Weights of a small mixture-of-experts language model, trained from scratch on English Wikipedia.
Size: 11 layers, width 128, vocabulary 8192, 19.4M parameters.
Experts: 96 experts in each of 10 layers, 48 SwiGLU neurons an expert, 3 picks a token, a sigmoid router.
Training: a variant of Muon for the experts, 671M tokens, 10236 steps.
Below are experts of layer 3 (counted from 0) of a mixture-of-experts language model. Rows are named router (the router's row for the expert), down (a neuron's output weights, with its number) and show model dimensions 0-127. Each number is 50 + 10 x the weight over its row's rms, rounded and kept within 0 to 99.
Before each expert's rows: a language model's description of what the expert responds to. This comes from a sample of Wikipedia text that the model never trained on.

# expert 30
It responds to: Verb endings -ed and -ing right after verb stems, plus prepositions such as from, into, between, on the.
router:37 55 54 56 50 64 37 58 51 51 64 37 57 43 36 56 56 45 52 58 44 59 43 61 46 57 37 42 51 50 38 65 45 40 43 49 43 45 55 47 55 53 71 58 35 69 55 50 46 49 40 59 53 47 50 47 51 31 58 74 54 45 43 48 44 49 58 62 32 39 49 37 58 44 56 57 47 46 70 50 46 65 44 32 53 61 27 54 55 31 66 48 49 51 39 56 60 48 29 66 52 54 35 32 47 44 47 63 38 68 56 46 31 40 35 48 64 47 55 53 57 57 40 66 62 50 69 45
down0:37 50 66 45 95 35 44 56 58 63 59 41 42 56 43 50 54 55 32 54 43 52 46 55 42 49 36 46 37 51 51 48 49 50 46 43 51 45 43 47 37 60 45 70 57 53 55 47 42 62 46 26 52 47 60 74 55 58 55 24 54 37 56 49 52 34 48 52 37 42 57 45 48 56 57 42 48 49 50 30 36 54 56 72 52 71 49 33 48 55 49 54 46 55 64 46 59 48 40 56 62 31 48 52 41 52 39 46 52 38 44 38 55 59 43 46 67 62 49 42 50 43 42 58 58 47 57 53
down1:54 48 47 30 32 37 47 39 64 48 61 60 40 41 37 47 39 59 57 36 56 45 61 44 66 46 65 57 51 51 56 63 32 47 51 56 50 46 51 33 62 48 50 45 46 35 43 57 49 54 40 51 49 52 55 45 66 49 46 55 59 44 48 68 65 54 36 53 45 52 57 53 63 54 72 66 50 47 66 57 55 60 43 59 47 38 38 48 64 72 49 56 70 57 61 54 60 50 63 63 30 58 43 66 62 48 47 57 63 45 59 57 32 47 39 42 49 53 49 70 52 48 33 44 63 56 63 72
down2:52 60 37 40 41 64 54 53 49 49 27 61 47 49 61 59 46 46 34 48 42 65 50 52 61 47 37 56 44 40 46 35 27 75 38 75 60 65 56 35 49 52 45 37 42 50 45 40 51 47 28 45 49 44 51 47 74 56 59 49 39 62 37 45 49 44 55 49 48 45 48 28 57 52 37 58 64 36 43 59 46 47 55 61 42 68 49 61 55 46 59 48 70 49 54 52 52 53 68 65 54 58 37 64 46 53 68 40 40 46 50 72 55 44 54 49 44 51 48 47 60 38 52 59 59 60 48 59
down3:33 29 44 56 56 55 43 50 65 47 49 48 60 32 43 41 45 49 49 45 50 37 56 40 34 32 37 41 44 52 53 40 70 45 65 67 64 52 47 62 44 54 44 56 50 31 51 64 43 44 52 53 54 43 65 55 71 69 55 58 38 52 48 63 45 40 44 57 29 70 29 54 52 60 38 67 46 35 44 46 35 63 44 27 58 55 67 54 60 58 49 43 34 29 39 51 42 38 50 44 35 49 59 41 57 46 52 52 42 46 69 52 53 51 40 55 49 50 44 52 43 39 47 50 50 46 55 51
down4:48 56 47 71 49 39 50 66 50 62 53 42 56 78 40 57 40 64 63 45 57 54 60 41 47 57 60 36 50 57 56 58 40 48 51 46 57 66 54 47 67 70 64 44 48 43 33 62 58 56 52 64 43 49 46 57 51 52 56 63 37 55 41 50 61 55 58 66 62 57 38 53 68 40 34 45 52 61 51 61 41 49 58 55 35 40 41 48 70 40 44 42 46 44 51 46 50 61 58 56 48 37 56 54 63 45 50 57 39 59 30 70 53 48 62 35 67 52 31 63 46 52 53 59 72 52 38 39
down5:56 59 41 55 59 41 44 53 44 40 59 50 41 35 29 57 55 45 27 47 47 41 49 30 54 48 60 63 32 52 39 26 50 58 60 53 47 30 43 65 46 38 57 43 47 45 44 47 50 66 62 63 45 58 35 52 56 59 54 43 49 59 36 53 55 44 55 54 50 77 50 59 48 60 50 47 57 34 33 50 46 59 60 60 60 35 54 46 45 40 55 51 52 51 65 67 43 28 63 55 49 65 57 64 44 56 61 39 45 38 32 56 52 64 50 46 63 57 45 59 66 52 42 58 41 67 38 52
down6:52 49 50 39 55 57 67 45 44 43 74 46 49 47 61 52 59 57 45 45 60 61 57 53 41 23 54 60 35 51 45 53 61 60 57 43 48 62 48 32 56 54 54 44 71 54 46 35 46 66 45 53 56 50 46 60 47 36 56 67 51 52 49 59 53 63 63 59 42 62 46 48 30 39 62 51 47 66 39 31 48 47 42 30 58 54 74 57 56 47 74 42 53 54 62 53 55 50 48 45 45 61 60 35 48 63 49 56 49 52 50 43 42 67 39 47 46 44 76 28 67 60 46 44 48 55 48 44
down7:52 58 52 43 85 58 56 43 41 43 51 29 46 58 52 53 49 46 50 61 58 58 41 62 68 49 67 62 45 50 46 29 50 37 44 48 58 44 52 40 36 58 46 58 43 49 53 39 42 57 54 49 52 53 53 67 51 49 75 56 53 50 62 50 57 40 69 38 52 47 58 57 49 58 41 51 31 67 40 55 38 46 72 72 55 48 53 53 58 47 42 38 61 47 42 52 54 51 72 44 58 64 51 43 52 45 59 44 61 43 46 48 63 59 62 55 63 35 40 33 70 58 32 39 47 59 50 54
down8:52 41 42 45 24 51 55 52 47 57 62 40 51 47 62 39 63 50 59 51 64 53 36 62 52 47 43 62 38 54 40 69 53 41 50 45 47 46 66 50 66 51 47 58 41 55 54 60 62 51 50 41 54 43 50 22 39 47 60 64 66 48 35 40 57 56 55 47 63 40 44 58 34 59 76 39 49 63 57 23 48 49 31 52 56 59 54 57 60 38 52 66 52 52 53 59 43 38 60 46 48 60 40 43 54 27 49 57 60 53 57 50 41 32 50 47 38 45 34 60 58 33 60 46 51 67 49 53
down9:43 60 46 47 59 72 75 57 65 60 61 64 49 55 43 42 52 53 64 35 55 56 42 46 54 42 37 67 33 63 32 47 38 48 56 59 45 64 33 52 60 34 57 46 38 48 47 38 49 63 54 50 52 40 45 49 46 55 48 66 54 60 50 60 48 51 45 39 57 64 33 50 55 47 52 59 44 71 50 51 28 53 76 40 52 53 59 41 53 55 54 61 44 51 50 56 58 38 61 53 65 47 54 54 66 53 58 66 52 59 45 46 47 30 56 48 51 42 47 76 50 34 49 56 61 32 60 56
down10:53 55 52 45 18 37 33 49 43 50 31 41 61 43 45 27 52 70 34 55 50 37 44 42 56 59 45 46 57 44 54 58 50 38 44 56 43 41 57 44 35 42 27 52 59 55 59 49 51 46 32 35 33 54 49 48 56 54 31 41 49 52 55 49 45 62 51 50 59 34 62 60 52 62 63 65 59 44 56 50 64 42 60 45 42 76 44 45 50 47 58 61 61 26 66 51 45 49 42 57 61 58 48 61 47 43 54 50 64 51 39 62 43 48 36 58 47 31 56 42 65 53 54 43 46 57 48 56